Experts of a small language model.
Experts: 192 experts in each of 8 layers, 64 squared ReGLU neurons an expert.
Below are experts of layer 5 (counted from 0) of a mixture-of-experts language model. Rows are named router (the router's row for the expert), down (a neuron's output weights, with its number) and show model dimensions 0-159. Each number is 50 + 12 x the weight over its row's rms, rounded and kept within 0 to 99.
After each expert's rows: a language model's description of what the expert responds to. This comes from a sample of Wikipedia text that the model never trained on.

# expert 0
router:71 62 44 45 49 70 55 42 64 43 42 39 51 45 60 61 48 35 66 66 30 67 51 49 51 60 68 42 34 44 36 51 57 75 40 43 51 45 50 47 38 37 35 52 76 28 19 49 42 44 67 41 60 66 44 66 50 55 66 36 49 26 60 33 57 37 36 56 45 48 43 58 40 44 35 46 46 65 42 49 59 50 63 39 44 58 45 29 51 57 57 54 31 39 37 30 27 36 33 51 37 66 42 55 50 46 52 63 45 48 37 70 50 47 31 59 46 51 34 58 57 52 64 41 72 72 46 55 46 44 64 55 47 35 29 47 61 66 54 29 32 50 28 46 34 38 35 36 43 41 60 52 47 42 46 63 71 30 55 44
down0:60 43 48 59 42 55 59 43 46 48 63 51 33 37 46 42 47 39 72 58 38 59 70 49 48 26 48 37 60 63 33 56 60 40 54 69 72 54 33 51 52 43 23 57 51 62 60 46 46 60 53 25 60 22 55 46 49 60 64 46 56 51 49 57 50 57 44 60 60 56 47 39 32 55 41 47 58 51 55 51 37 60 58 60 42 60 48 72 36 46 50 57 48 61 57 57 15 36 61 56 17 57 61 37 67 56 56 69 49 49 60 63 55 57 55 05 58 42 49 41 57 81 62 61 61 37 39 26 69 53 58 42 40 42 51 63 68 42 54 48 58 40 35 48 55 63 56 47 57 52 33 55 38 37 70 40 37 64 40 43
down1:31 59 31 50 57 67 47 61 68 66 58 44 48 65 33 64 52 49 52 09 33 43 53 46 69 69 64 35 67 39 31 57 57 58 50 55 66 61 45 41 38 37 67 60 45 51 28 42 50 39 34 51 53 42 39 53 49 44 62 70 47 60 60 68 48 46 39 54 45 37 51 61 45 68 66 49 42 42 49 49 47 49 65 59 46 62 47 51 70 64 25 78 53 60 58 55 36 50 62 31 35 42 46 45 52 51 21 43 51 42 51 53 65 49 42 58 54 54 56 69 45 48 57 75 40 53 38 43 51 40 30 46 68 59 62 60 58 39 55 21 54 53 36 45 35 30 60 36 40 48 60 68 42 47 64 49 75 64 48 59
Word-ending vowel pieces, mostly a or -ia, -na, -ra, inside foreign place and personal names, such as Paduc-a-h, Steau-a, Kitamur-a.

# expert 7
router:47 21 47 44 60 42 33 38 41 56 49 63 47 47 51 33 45 71 54 41 52 55 69 37 62 36 56 34 53 44 69 63 39 56 44 20 62 49 75 49 60 44 62 38 41 41 34 44 53 44 43 30 27 32 67 44 56 59 53 49 47 56 55 58 52 58 46 58 55 66 57 38 55 51 62 72 62 41 49 57 59 34 36 45 37 30 43 40 71 50 61 52 50 52 36 51 50 40 54 23 58 69 56 40 74 55 50 37 61 54 51 40 44 47 62 36 52 75 58 50 52 52 53 61 40 62 41 24 25 43 50 66 54 61 51 48 46 48 42 54 45 51 55 70 33 81 45 56 22 34 66 65 50 64 77 46 60 51 41 54
down0:50 62 43 39 59 51 46 52 45 26 56 60 31 43 52 41 36 45 45 46 57 67 35 41 48 46 56 47 68 53 50 57 60 56 39 40 37 66 66 44 54 70 71 48 47 63 68 63 56 48 26 44 48 30 57 61 50 42 40 51 73 54 28 29 49 19 32 48 50 58 28 46 44 47 55 43 63 51 40 46 40 54 51 33 55 58 37 62 56 42 69 27 37 44 69 56 57 46 53 72 72 69 33 53 35 48 36 48 37 50 39 48 63 26 48 61 33 29 34 54 43 46 27 36 43 33 63 44 59 55 47 42 36 57 53 53 70 66 61 44 36 51 57 67 65 57 33 36 44 32 31 45 65 47 59 37 28 45 48 43
down1:49 57 38 42 27 66 52 62 25 33 42 55 47 60 49 36 48 65 34 71 43 45 70 52 45 40 51 43 50 51 54 76 30 37 39 69 58 61 54 44 37 54 19 44 60 62 49 33 27 46 75 57 44 61 40 52 56 54 54 53 48 51 42 54 57 67 71 53 50 60 21 34 41 51 42 54 53 52 37 42 36 49 41 52 50 62 40 53 51 52 44 52 70 64 49 40 42 38 34 41 56 43 37 55 54 28 72 43 37 47 66 49 54 45 55 33 56 42 53 71 49 33 70 42 46 57 46 51 41 41 68 36 29 62 43 53 87 46 45 49 58 63 62 71 70 41 54 41 55 31 47 48 52 81 49 37 57 48 37 48
Middle and end pieces of words, often verb endings like ed, ing, ified, in sports results and biographies: kn-ock-ed, qual-ified, run-ning, score.

# expert 41
router:45 49 46 43 42 53 39 43 58 62 54 53 49 28 56 44 50 31 67 46 48 51 34 47 66 52 25 48 42 55 56 41 50 36 76 38 57 49 59 42 42 45 73 50 48 29 61 62 43 34 37 46 70 54 43 48 43 53 49 41 27 38 88 55 50 74 42 59 61 53 29 36 35 31 42 59 43 48 62 40 66 41 42 52 64 61 60 51 39 38 47 55 56 51 59 45 51 58 50 41 53 45 70 33 33 66 57 74 52 58 51 47 64 28 54 51 72 60 53 46 62 21 56 27 64 39 40 59 52 33 55 46 63 53 64 48 37 34 35 39 37 61 40 55 77 38 47 57 55 52 50 42 63 49 51 26 61 63 77 35
down0:32 51 54 40 28 58 45 44 39 26 41 58 45 41 61 47 47 49 80 67 73 30 50 58 43 54 68 60 69 48 73 46 53 57 58 37 42 49 62 37 67 29 69 55 50 52 47 49 62 70 58 68 42 16 49 57 53 51 60 39 50 43 46 60 53 50 39 47 64 59 69 55 73 45 45 41 32 38 45 43 61 50 70 62 69 54 48 54 43 40 48 45 51 50 76 39 60 55 59 62 63 33 21 50 61 56 60 34 53 52 40 41 69 48 38 51 14 47 44 55 48 58 40 57 69 46 47 44 39 65 47 40 59 48 54 48 63 70 42 63 55 47 45 38 53 50 79 33 67 64 63 43 45 39 49 46 67 62 49 59
down1:43 64 55 50 61 56 53 60 50 54 43 46 51 49 56 56 61 43 39 50 36 41 48 62 61 68 41 61 62 62 24 70 61 21 04 42 47 66 69 27 44 45 38 78 58 69 41 39 38 68 51 45 40 51 68 56 69 71 68 54 55 41 67 47 42 66 57 50 67 38 56 52 45 40 24 38 61 44 18 37 42 47 66 49 76 66 42 54 54 32 45 48 55 57 49 23 46 46 57 64 53 62 45 59 58 58 61 70 51 35 57 44 50 48 61 53 50 65 61 47 61 38 41 44 51 40 60 59 41 65 45 68 56 61 52 41 37 35 52 34 38 50 45 51 58 49 58 51 57 53 55 53 41 41 65 52 46 41 60 72
Words inside quoted song, album or episode titles and speech, especially pronouns and first words, such as I, You, Do, On.

# expert 61
router:41 57 36 42 51 54 35 57 45 42 48 37 59 48 39 35 34 62 34 62 43 57 51 54 69 41 54 69 41 27 65 56 55 49 63 60 40 63 56 59 33 40 57 37 48 50 52 31 39 56 66 44 62 46 66 45 51 55 47 53 47 44 42 25 48 54 48 62 53 39 47 38 43 50 51 66 50 31 11 61 60 74 47 36 39 48 51 46 28 42 37 52 71 24 50 39 54 32 46 67 37 44 52 37 50 48 20 71 39 43 37 48 22 62 39 62 68 40 79 58 60 53 34 75 55 44 39 49 32 50 30 55 58 48 59 39 39 33 50 42 46 66 25 45 49 51 53 35 58 43 49 40 55 52 64 58 49 47 68 55
down0:51 54 66 64 54 52 24 68 53 58 50 34 47 55 71 43 57 52 53 72 31 58 42 55 44 44 34 47 39 58 77 24 44 60 51 48 45 30 67 40 43 50 80 56 29 29 51 48 71 44 65 39 53 65 45 60 69 37 40 44 65 37 60 62 37 60 37 53 52 48 34 41 57 42 27 51 55 67 44 45 71 57 31 47 53 43 38 49 30 42 51 51 60 47 43 39 56 39 65 50 45 43 70 51 37 38 46 49 30 61 46 48 50 69 51 39 49 40 69 39 51 35 45 46 46 65 36 31 62 31 45 49 36 42 42 29 39 48 41 72 50 59 65 69 66 53 61 44 51 61 51 38 60 50 63 29 46 76 57 66
down1:49 57 63 67 61 88 53 38 47 55 35 49 40 48 56 36 55 54 40 50 39 55 41 31 19 34 54 42 32 25 58 46 50 39 39 23 35 45 44 52 69 85 33 26 48 33 41 45 61 47 53 57 41 38 34 45 51 53 50 68 64 52 25 78 56 46 60 48 67 39 46 37 50 42 37 34 32 40 41 51 50 47 69 69 47 49 45 58 58 62 82 47 57 43 59 36 58 46 49 57 37 58 60 32 41 61 78 43 50 61 55 52 72 63 43 50 44 57 56 61 48 47 46 46 44 46 54 56 56 52 51 42 45 52 56 43 39 72 60 52 34 48 49 42 59 39 38 52 67 33 52 62 50 50 59 72 61 59 49 60
Pieces of non-English place, team and title names, including accented bytes: Fey-en-oord, Green-land, D-y-nasty, Ely-on, -ville.

# expert 44
router:33 57 51 35 46 59 45 59 52 69 44 49 65 43 30 41 53 43 46 60 68 48 65 36 49 31 62 46 64 43 55 31 56 55 65 53 54 46 55 53 49 80 42 65 54 41 48 41 60 28 54 59 40 45 48 46 72 52 40 57 72 45 69 69 51 49 50 37 57 46 70 59 40 57 55 39 44 39 51 65 49 48 42 60 57 49 36 61 32 53 39 63 63 36 64 46 21 49 38 49 54 56 33 43 56 39 37 61 42 39 59 40 47 32 59 64 60 67 48 63 56 33 40 79 17 57 45 63 51 38 75 61 48 53 33 47 52 44 27 73 50 59 48 41 53 44 49 79 27 64 40 46 60 59 52 52 26 67 67 51
down0:54 57 48 44 70 42 70 29 60 37 58 58 22 39 34 45 67 57 44 47 81 51 45 53 53 44 72 53 56 52 70 50 65 65 50 46 42 45 56 61 35 26 59 46 65 38 44 51 31 46 53 51 43 60 46 51 61 53 43 48 44 42 60 50 46 50 51 29 59 59 45 30 35 48 62 60 51 53 69 60 31 28 50 44 62 68 30 54 40 60 54 40 26 74 53 35 62 67 56 72 47 53 43 50 53 57 49 53 39 77 48 39 50 46 31 58 39 31 42 44 61 78 53 42 63 57 69 42 47 73 55 41 72 41 45 50 22 47 55 50 49 48 45 48 58 48 53 21 52 52 46 65 54 54 23 38 64 56 49 34
down1:45 58 69 63 70 46 40 66 36 47 59 47 48 50 44 55 47 36 57 59 48 47 53 49 52 53 48 68 29 49 44 54 48 41 53 65 43 30 58 49 34 46 40 48 53 41 69 44 69 32 37 95 44 52 41 51 54 24 38 47 53 60 55 33 50 41 33 50 59 55 44 44 58 31 49 60 53 39 57 64 45 50 58 64 37 34 48 50 64 24 41 64 58 57 33 64 33 47 51 41 70 38 48 45 54 34 13 57 45 58 50 62 42 54 44 49 40 46 37 36 51 87 41 46 38 51 56 63 54 78 58 34 50 61 41 56 45 52 24 53 57 40 61 37 35 75 44 57 37 31 45 36 28 57 54 42 41 59 51 44
Middle and final pieces completing common words, such as th in anything, together, ed, s, plus verbs like said, wrote.

# expert 24
router:39 38 28 38 58 56 44 28 36 45 58 56 45 36 28 42 36 49 67 46 52 53 70 36 41 51 76 48 73 61 34 49 53 44 70 45 43 51 39 34 48 75 36 54 69 45 27 72 48 39 32 38 39 50 46 43 67 47 49 39 68 41 41 73 58 48 61 40 51 36 44 67 51 45 49 55 41 50 52 66 58 45 27 66 45 41 60 70 55 66 40 56 37 50 35 57 36 39 57 53 37 65 46 38 37 33 29 77 47 48 53 35 51 31 55 59 61 45 47 49 66 49 39 57 59 53 30 30 61 54 57 17 59 41 65 60 51 40 47 76 54 60 63 37 34 44 55 31 59 47 56 47 57 49 54 39 57 51 41 48
down0:31 81 48 37 48 46 58 52 37 34 63 54 45 36 34 68 62 51 38 48 42 47 62 60 61 59 51 47 63 45 46 59 71 45 62 50 33 51 61 42 45 42 38 40 45 57 43 54 69 73 52 48 52 56 51 66 46 69 79 39 39 55 38 57 61 46 34 52 67 64 44 34 52 57 28 41 47 54 65 57 40 28 67 26 50 58 44 59 53 45 62 54 64 44 74 48 41 69 31 59 27 47 66 42 56 52 74 44 52 60 46 42 63 55 66 53 33 37 57 46 38 75 65 53 58 42 55 74 31 40 74 75 37 62 35 42 49 67 46 65 53 39 51 51 50 54 34 43 61 27 46 49 54 57 53 68 59 45 47 54
down1:34 51 58 39 55 65 51 56 54 27 50 88 76 32 41 54 43 53 63 60 49 61 48 64 51 38 41 67 46 53 58 73 50 61 33 50 43 63 61 46 55 51 49 60 62 39 79 64 66 77 60 66 53 59 57 59 54 34 68 52 58 44 68 32 51 60 66 37 43 50 34 52 49 51 21 42 50 60 47 45 65 60 58 60 63 70 35 43 40 49 52 23 53 41 56 58 60 59 37 55 57 59 57 73 66 49 36 47 40 71 69 44 53 20 53 38 55 49 62 54 55 39 48 49 46 64 46 45 44 33 45 58 43 62 50 51 54 34 55 35 52 57 48 62 60 31 72 55 67 49 49 45 35 57 58 65 68 37 32 55
Consonant pieces inside German, Indian and Arabic words, plus raw Arabic and other byte-level characters, such as Ja-h-re, Deshmuk-h, محم-د.

# expert 62
router:54 61 48 50 37 40 45 50 44 47 52 55 51 51 51 50 64 77 34 52 37 60 25 63 70 36 63 45 78 55 56 46 64 58 49 60 58 67 36 38 58 26 57 40 32 39 68 60 58 49 51 70 37 35 29 63 42 51 37 50 34 42 36 61 42 53 40 72 35 65 67 71 43 55 41 72 45 33 38 37 44 40 55 41 49 62 69 67 61 38 45 64 60 59 27 47 72 41 45 28 47 53 49 53 50 51 37 56 42 64 65 68 69 38 58 45 34 28 29 59 61 52 53 42 51 63 31 52 66 51 43 49 70 61 57 37 44 39 37 70 42 57 63 59 45 51 41 38 38 59 65 62 53 51 30 58 45 42 40 48
down0:55 41 53 72 49 61 30 61 37 69 61 54 69 45 57 50 59 60 44 48 56 57 46 25 58 38 44 52 59 67 52 70 47 42 66 57 45 50 69 56 46 69 56 60 51 60 45 29 53 55 39 41 59 66 55 62 60 63 36 55 38 67 59 39 54 54 22 62 41 67 46 28 54 43 52 56 52 86 53 75 52 69 64 49 49 51 51 62 47 50 48 49 13 47 39 43 51 43 55 55 50 38 50 39 43 38 64 48 37 35 69 55 60 50 57 63 26 42 44 63 38 42 66 44 21 50 50 44 29 58 30 41 29 26 49 34 51 68 39 51 48 52 39 58 65 59 46 43 64 25 49 37 56 63 47 63 45 57 58 51
down1:67 62 44 57 59 34 56 39 44 33 79 55 50 55 65 52 54 37 67 54 40 43 54 52 38 49 65 47 55 36 38 39 54 51 58 73 40 43 68 43 56 59 43 48 46 50 51 29 55 56 50 45 61 55 54 45 46 44 52 46 55 51 46 42 43 35 32 34 50 49 29 48 60 58 38 54 57 65 83 47 46 54 54 58 48 41 30 67 76 60 51 48 46 36 45 50 33 47 61 33 56 55 65 68 56 56 77 50 44 28 48 50 13 47 43 38 46 66 52 55 60 55 61 60 57 26 70 77 49 44 54 40 29 41 42 42 23 48 46 24 43 30 50 61 65 65 49 41 22 75 51 48 60 43 50 52 46 41 47 34
First letter of a description in opening sentences, mostly nationalities like Austrian, Canadian, American, after a title or was an.

# expert 45
router:41 63 39 46 44 42 32 42 38 56 66 52 43 40 52 64 52 43 48 60 63 57 35 60 39 37 51 57 52 28 68 57 60 40 47 70 46 46 51 51 39 38 72 29 66 42 47 44 53 68 38 26 68 36 52 54 48 65 50 38 40 44 60 25 69 82 70 44 46 53 23 48 60 64 41 26 47 54 61 50 54 41 59 49 51 64 55 40 47 70 55 58 33 61 61 40 58 51 63 42 43 41 51 48 48 45 52 62 60 51 33 61 20 51 47 54 40 70 42 58 59 48 41 44 66 44 56 41 54 31 33 48 36 49 54 61 33 33 30 20 57 72 40 55 58 63 42 39 61 51 44 62 70 67 33 58 68 54 45 36
down0:37 34 52 47 41 42 52 68 49 54 40 50 53 51 39 25 35 40 51 67 59 51 40 43 53 48 50 79 40 51 50 18 61 68 47 43 72 49 43 33 58 68 52 54 79 47 60 34 55 43 65 60 44 28 42 33 49 40 64 47 44 37 38 48 57 48 44 80 32 45 43 49 43 35 46 52 33 44 70 48 57 28 52 56 64 45 66 47 56 44 55 56 61 39 57 47 49 40 50 59 45 63 53 58 53 74 47 73 65 58 42 34 30 36 49 31 56 78 46 48 41 55 70 41 38 49 59 49 57 39 62 38 33 42 44 37 47 34 47 52 71 75 39 50 66 63 46 67 60 69 56 68 35 58 40 41 58 32 51 60
down1:63 56 35 48 48 74 56 42 67 48 37 62 54 49 38 74 57 50 60 24 52 50 36 64 45 63 49 25 48 55 46 67 46 19 47 24 54 39 28 46 55 54 31 70 40 40 46 59 58 51 49 38 57 55 67 41 36 64 63 47 55 46 45 62 59 57 56 49 46 50 57 48 55 52 23 62 77 49 53 34 69 49 48 47 48 49 50 38 76 31 63 56 75 35 39 37 41 58 45 70 39 43 38 68 52 53 37 67 38 46 63 56 67 55 44 54 48 63 58 57 50 35 48 38 43 37 47 51 36 47 46 60 36 52 57 51 46 44 54 50 68 53 70 38 47 35 49 54 66 47 63 39 82 57 57 68 73 68 55 68
The pronoun I, the capital I in COVID, or after w as in worth and Sampdoria, and con/Con word starts.

# expert 51
router:40 38 49 55 43 71 51 46 36 66 41 66 38 23 37 39 55 55 52 42 66 45 48 35 47 60 35 50 54 65 32 35 60 28 47 31 42 68 55 62 59 71 55 54 65 56 75 74 54 55 60 50 61 37 50 55 64 33 40 55 57 52 69 60 50 43 59 40 74 36 58 35 52 44 64 54 35 43 57 40 51 37 30 57 51 58 58 70 55 70 50 52 64 33 51 34 46 47 39 37 62 62 64 56 35 66 45 56 44 43 54 41 57 66 51 49 55 60 32 65 50 30 37 25 51 45 40 55 72 52 40 51 70 49 66 49 32 52 50 56 27 42 44 58 69 48 33 54 43 61 47 61 63 43 67 22 45 63 60 28
down0:46 53 41 55 58 49 47 55 44 45 65 47 44 58 50 77 47 44 62 58 49 49 53 48 57 40 59 72 61 51 36 44 60 56 76 74 52 49 40 50 38 53 40 41 54 58 44 62 27 41 81 49 39 50 46 20 45 76 44 50 59 54 56 44 51 58 43 62 61 67 41 30 33 63 61 59 44 59 63 55 75 57 49 70 54 56 60 42 25 62 39 46 54 73 62 72 52 53 72 37 41 39 40 50 73 63 37 34 59 34 49 49 63 47 51 48 46 33 46 48 57 41 50 75 58 55 38 56 66 37 57 55 46 38 36 76 34 57 29 51 62 69 41 46 52 35 72 52 55 59 62 42 50 57 53 39 44 59 48 83
down1:56 36 33 45 52 45 54 53 41 48 62 37 53 60 37 87 49 48 50 70 68 64 51 66 30 46 50 56 38 61 64 27 43 51 64 55 56 55 39 58 51 52 54 25 37 58 61 41 60 64 45 66 63 70 57 36 59 52 60 60 33 49 51 48 45 58 36 55 29 35 41 43 35 50 53 43 49 49 45 54 35 58 69 47 48 57 41 52 21 46 43 60 45 39 23 44 38 73 51 56 18 40 68 70 45 43 61 53 41 62 52 35 43 52 55 46 46 49 59 44 67 44 42 32 54 48 34 48 56 79 30 22 46 57 54 36 48 50 43 38 71 59 45 53 63 59 61 58 61 51 50 60 39 43 65 21 51 72 56 45
The st piece starting or inside words, as in status, outstanding and study, along with St., and, not, and initial p letters.

# expert 28
router:60 41 43 74 33 39 52 42 42 36 60 49 53 64 56 58 58 56 58 21 27 44 37 31 62 41 62 52 47 60 42 34 41 53 65 56 45 51 42 48 66 35 56 41 67 58 40 30 36 56 58 42 59 42 51 45 66 57 49 61 28 61 25 65 35 48 51 58 54 48 59 76 40 55 40 74 28 59 64 50 29 29 71 53 50 62 59 45 39 45 53 59 51 48 43 57 49 62 62 45 41 41 52 45 55 76 53 65 35 32 36 62 69 46 37 65 44 55 22 58 60 46 61 47 55 57 49 36 58 57 55 43 64 82 41 49 47 47 39 55 68 55 41 38 53 65 50 50 66 54 52 52 28 46 24 57 30 32 38 40
down0:55 54 46 55 63 50 78 38 62 49 58 52 33 56 53 64 39 51 48 43 54 46 33 68 75 49 59 45 75 46 60 48 58 48 40 38 45 57 56 60 57 48 41 46 71 54 47 49 40 75 51 46 48 49 41 86 67 45 38 60 54 60 24 39 74 42 58 32 44 57 45 45 42 62 35 41 62 27 68 63 42 51 60 50 62 41 52 43 45 64 52 32 63 62 47 32 59 53 57 69 45 56 53 48 40 34 19 52 61 66 61 21 51 56 57 40 44 32 50 67 43 38 21 47 58 54 53 50 56 55 47 57 47 45 53 59 41 43 34 42 65 74 60 43 52 39 34 27 25 52 59 35 57 48 56 58 41 71 54 36
down1:41 58 55 58 31 50 44 43 47 50 43 61 44 58 48 51 56 52 35 65 62 80 58 33 49 49 59 49 39 19 70 55 79 38 42 44 58 54 33 41 69 66 65 46 38 55 49 29 28 56 60 28 63 26 70 54 64 64 36 47 59 65 41 71 40 26 59 54 60 79 56 44 38 31 51 60 41 59 60 54 82 57 57 34 51 37 51 45 47 35 44 54 53 59 56 65 65 61 54 75 50 64 52 38 39 53 56 72 47 47 67 68 31 44 38 46 50 44 29 62 54 48 63 56 43 37 58 41 50 45 46 58 44 57 43 55 53 49 59 47 38 32 66 48 38 49 41 43 44 41 44 46 40 64 38 43 61 54 53 72
Opening piece of a capitalized proper name after the, of, in or a comma, such as La Scala, Labour, Sri Lanka, Seminary.

# expert 27
router:52 64 45 69 54 36 45 41 53 75 30 53 39 35 58 49 51 53 43 67 80 47 42 41 38 61 39 30 66 50 48 70 47 67 63 62 36 45 54 66 70 35 51 42 30 51 36 49 60 37 48 32 57 65 38 49 48 52 28 46 38 40 69 28 69 67 42 52 64 53 62 38 62 54 64 18 72 50 43 65 41 50 47 40 46 36 52 36 57 41 35 67 55 59 77 48 49 37 43 39 57 55 46 59 32 54 56 56 55 39 61 65 34 52 53 32 49 58 44 53 59 50 74 53 45 64 56 73 41 43 50 66 47 59 30 56 42 32 29 32 72 40 49 55 54 53 44 52 60 39 58 53 63 35 58 56 67 44 49 53
down0:25 38 41 41 81 52 35 51 45 51 50 69 35 43 42 46 39 54 49 43 44 47 48 45 37 54 53 28 41 37 69 52 46 66 54 54 56 51 37 52 40 64 40 68 43 37 72 57 33 58 51 35 40 51 49 72 63 55 46 58 36 21 71 31 70 47 46 41 66 49 21 74 49 34 33 54 43 58 46 33 49 49 38 63 32 46 48 60 59 46 56 47 36 71 56 50 76 47 48 62 50 37 51 55 69 65 39 51 29 58 46 49 50 57 46 51 57 44 85 54 52 46 53 60 38 62 57 40 41 53 63 53 42 51 33 60 58 54 60 61 39 36 38 40 71 46 46 48 40 51 37 28 46 39 29 74 34 43 62 54
down1:59 68 40 51 47 67 29 52 45 63 60 72 51 60 47 36 43 35 49 48 59 34 65 63 39 49 48 42 43 50 42 40 38 57 34 61 49 45 54 60 47 44 48 39 32 61 51 49 39 28 38 26 46 44 35 33 61 66 63 65 41 49 39 63 35 54 52 64 26 55 48 73 55 34 55 56 83 64 55 54 58 45 57 59 35 52 47 69 55 51 35 44 36 46 27 48 53 37 70 67 41 59 72 26 35 57 25 41 60 54 63 59 36 59 50 43 84 46 48 29 62 48 34 41 37 45 58 61 62 49 34 56 79 47 54 44 54 46 39 43 49 55 46 30 60 58 31 59 36 34 62 44 47 35 57 55 44 51 57 54
Plural s, ed and ing endings, and verbs like known, moved and based, plus the o inside names such as Minnes-o-ta and Montess-o-ri.

# expert 49
router:58 32 40 47 31 57 38 33 48 53 53 57 42 53 37 39 51 50 52 54 34 55 21 58 70 50 38 54 36 53 40 61 67 59 58 75 39 54 42 39 52 42 61 38 45 38 40 49 39 38 49 60 49 48 65 54 51 43 59 55 38 36 40 32 56 39 71 49 49 44 31 47 59 45 55 70 52 53 62 48 56 49 62 45 51 50 55 57 43 39 42 48 21 47 29 66 56 48 48 67 57 38 38 44 45 44 62 58 27 44 26 53 47 37 54 61 37 60 52 42 48 49 64 35 71 38 55 67 68 68 54 47 75 65 45 37 47 63 42 39 50 83 50 43 72 31 55 50 39 29 65 46 30 69 62 39 79 75 63 45
down6:58 65 58 52 58 76 41 32 50 51 48 46 42 69 48 37 46 52 59 64 30 64 47 67 51 42 45 57 56 54 58 37 46 41 45 60 13 71 51 70 61 36 46 41 54 58 38 60 50 81 60 31 39 58 28 60 50 55 26 52 56 61 35 59 42 67 60 34 73 44 58 35 69 61 60 48 29 44 37 41 60 61 35 46 54 58 51 54 61 62 53 45 40 66 31 54 71 71 59 47 44 43 37 37 59 48 40 45 43 62 43 48 65 55 60 50 70 47 57 62 55 37 69 46 48 78 67 56 50 54 49 53 43 39 53 46 66 42 47 54 52 78 56 47 63 34 55 42 60 73 53 56 42 48 53 54 42 22 34 38
down7:47 39 52 55 52 72 58 52 57 75 40 35 56 57 54 34 56 56 49 66 62 66 59 64 73 47 28 54 58 52 48 55 44 44 44 67 44 46 27 44 39 56 09 51 46 62 62 48 48 60 44 57 64 44 56 53 57 53 50 48 65 66 49 63 33 45 53 54 53 40 50 49 65 40 47 62 33 25 45 32 47 51 44 59 49 35 70 46 66 35 54 56 38 54 46 59 53 66 65 31 80 48 51 56 62 69 36 64 50 44 42 44 56 46 41 21 37 45 55 51 47 62 62 24 50 41 73 48 53 42 47 61 37 49 60 56 62 48 56 48 46 48 41 52 46 54 37 80 61 50 23 50 30 76 33 41 44 32 60 69
Common English first names and surname pieces in lists and tables of people: John, Robert, William, Pe-tt-itt, Mc-Donald, Hoskin-s.

# expert 57
router:45 44 41 33 49 50 43 48 52 40 59 40 56 68 32 48 46 32 57 50 65 57 65 52 43 65 55 50 37 51 63 39 59 53 29 64 54 34 55 76 45 62 28 75 59 61 71 46 49 34 33 41 48 46 69 63 40 64 63 41 63 56 62 57 61 63 72 54 52 59 38 52 65 57 59 37 50 54 51 57 33 63 58 58 29 53 32 52 41 49 54 47 62 37 48 61 47 51 25 47 49 57 27 51 57 56 52 61 44 37 52 40 44 39 30 45 55 64 52 39 59 50 41 71 33 49 57 40 70 61 56 30 58 49 47 42 52 41 54 38 31 73 44 62 76 51 55 50 58 06 55 52 59 56 61 41 24 75 61 54
down0:38 47 56 45 48 53 59 57 51 38 42 47 47 44 37 41 40 28 58 69 49 45 54 42 58 47 61 43 59 33 57 40 35 42 39 28 58 42 35 46 41 62 67 54 58 61 41 53 63 49 58 43 35 10 30 70 37 52 46 37 49 45 47 40 51 43 46 58 69 48 52 43 28 37 36 46 35 53 33 49 40 52 47 45 32 33 51 38 66 58 63 19 43 60 47 47 68 36 58 46 62 45 65 70 52 58 58 48 37 46 43 70 48 29 56 46 54 48 47 64 29 51 67 54 37 57 65 71 32 33 59 56 62 49 79 43 70 63 58 47 49 54 44 51 73 36 57 33 62 72 60 41 55 34 48 58 82 42 55 50
down1:53 49 60 53 41 47 53 42 30 66 46 51 39 48 41 44 37 43 49 60 36 64 49 38 44 51 42 54 37 40 48 68 40 55 43 48 57 40 32 49 62 38 71 52 56 42 42 32 39 35 28 75 47 69 62 60 55 64 47 43 65 41 56 35 55 42 59 49 38 50 61 38 13 29 49 52 47 72 66 54 45 50 71 30 60 35 53 30 54 48 48 58 40 59 45 46 19 44 34 44 75 25 49 74 59 67 67 66 44 43 55 23 53 54 36 44 25 65 56 63 55 56 43 57 37 53 38 49 46 45 38 45 49 38 71 33 29 49 58 46 68 61 75 62 49 58 57 42 54 47 48 37 63 66 56 43 41 40 56 56
Inner syllables of rare technical words and foreign surnames, such as epip-hy-te, apoc-ry-phal, P-har-macy and Metc-al-f.

# expert 35
router:67 40 60 44 46 66 63 37 39 51 58 54 43 38 43 55 67 36 52 47 41 52 65 53 65 52 45 29 62 55 66 24 53 63 46 32 78 61 79 42 38 79 57 41 50 62 62 52 59 52 30 41 28 52 57 48 61 67 72 42 58 63 59 19 54 36 64 53 58 43 56 43 67 34 61 35 43 45 48 75 49 34 50 57 45 47 51 40 58 41 71 51 43 54 65 64 54 30 56 37 41 41 44 62 69 65 74 31 60 68 45 60 37 50 54 46 33 70 65 49 55 57 57 47 36 43 56 30 34 33 58 38 55 61 52 51 50 70 46 36 55 54 72 44 52 53 69 62 38 48 52 42 55 43 50 62 56 55 56 42
down1:57 75 51 56 68 50 44 21 51 50 42 34 44 45 32 60 71 75 42 51 53 59 58 43 60 57 31 50 47 36 37 56 69 44 49 44 24 63 44 42 55 64 58 50 68 41 35 42 51 31 49 75 70 45 61 61 45 65 49 49 51 69 51 59 38 44 46 31 58 50 58 47 49 42 48 45 54 52 22 56 52 42 39 52 40 48 56 55 41 46 39 68 41 43 42 48 56 33 32 54 44 71 48 65 75 52 36 61 33 49 49 35 57 52 54 62 27 59 69 61 60 38 42 34 51 67 59 45 30 63 41 46 66 48 58 56 55 65 25 49 52 63 35 63 45 32 30 49 47 41 35 63 42 65 41 15 51 56 63 53
down2:22 68 32 49 48 75 57 64 38 36 63 50 48 50 39 20 61 56 50 56 69 36 43 61 49 48 57 44 52 55 48 68 49 56 52 44 30 49 76 45 51 21 61 45 41 55 58 39 35 51 68 63 48 35 71 50 60 51 53 46 59 39 74 36 61 36 61 47 57 61 56 61 49 42 56 55 52 58 26 59 49 42 58 74 43 60 55 33 47 72 61 40 36 49 66 69 68 64 65 50 62 53 48 54 50 61 62 40 36 61 61 49 64 45 28 60 40 34 38 58 45 79 67 42 44 37 67 50 52 48 53 38 77 63 45 69 55 28 55 46 71 42 49 45 46 63 58 46 56 56 50 65 33 50 58 55 60 55 64 48
Suffixes -ed and -ing plus following prepositions like of, in, to, and verbs such as called, including, named.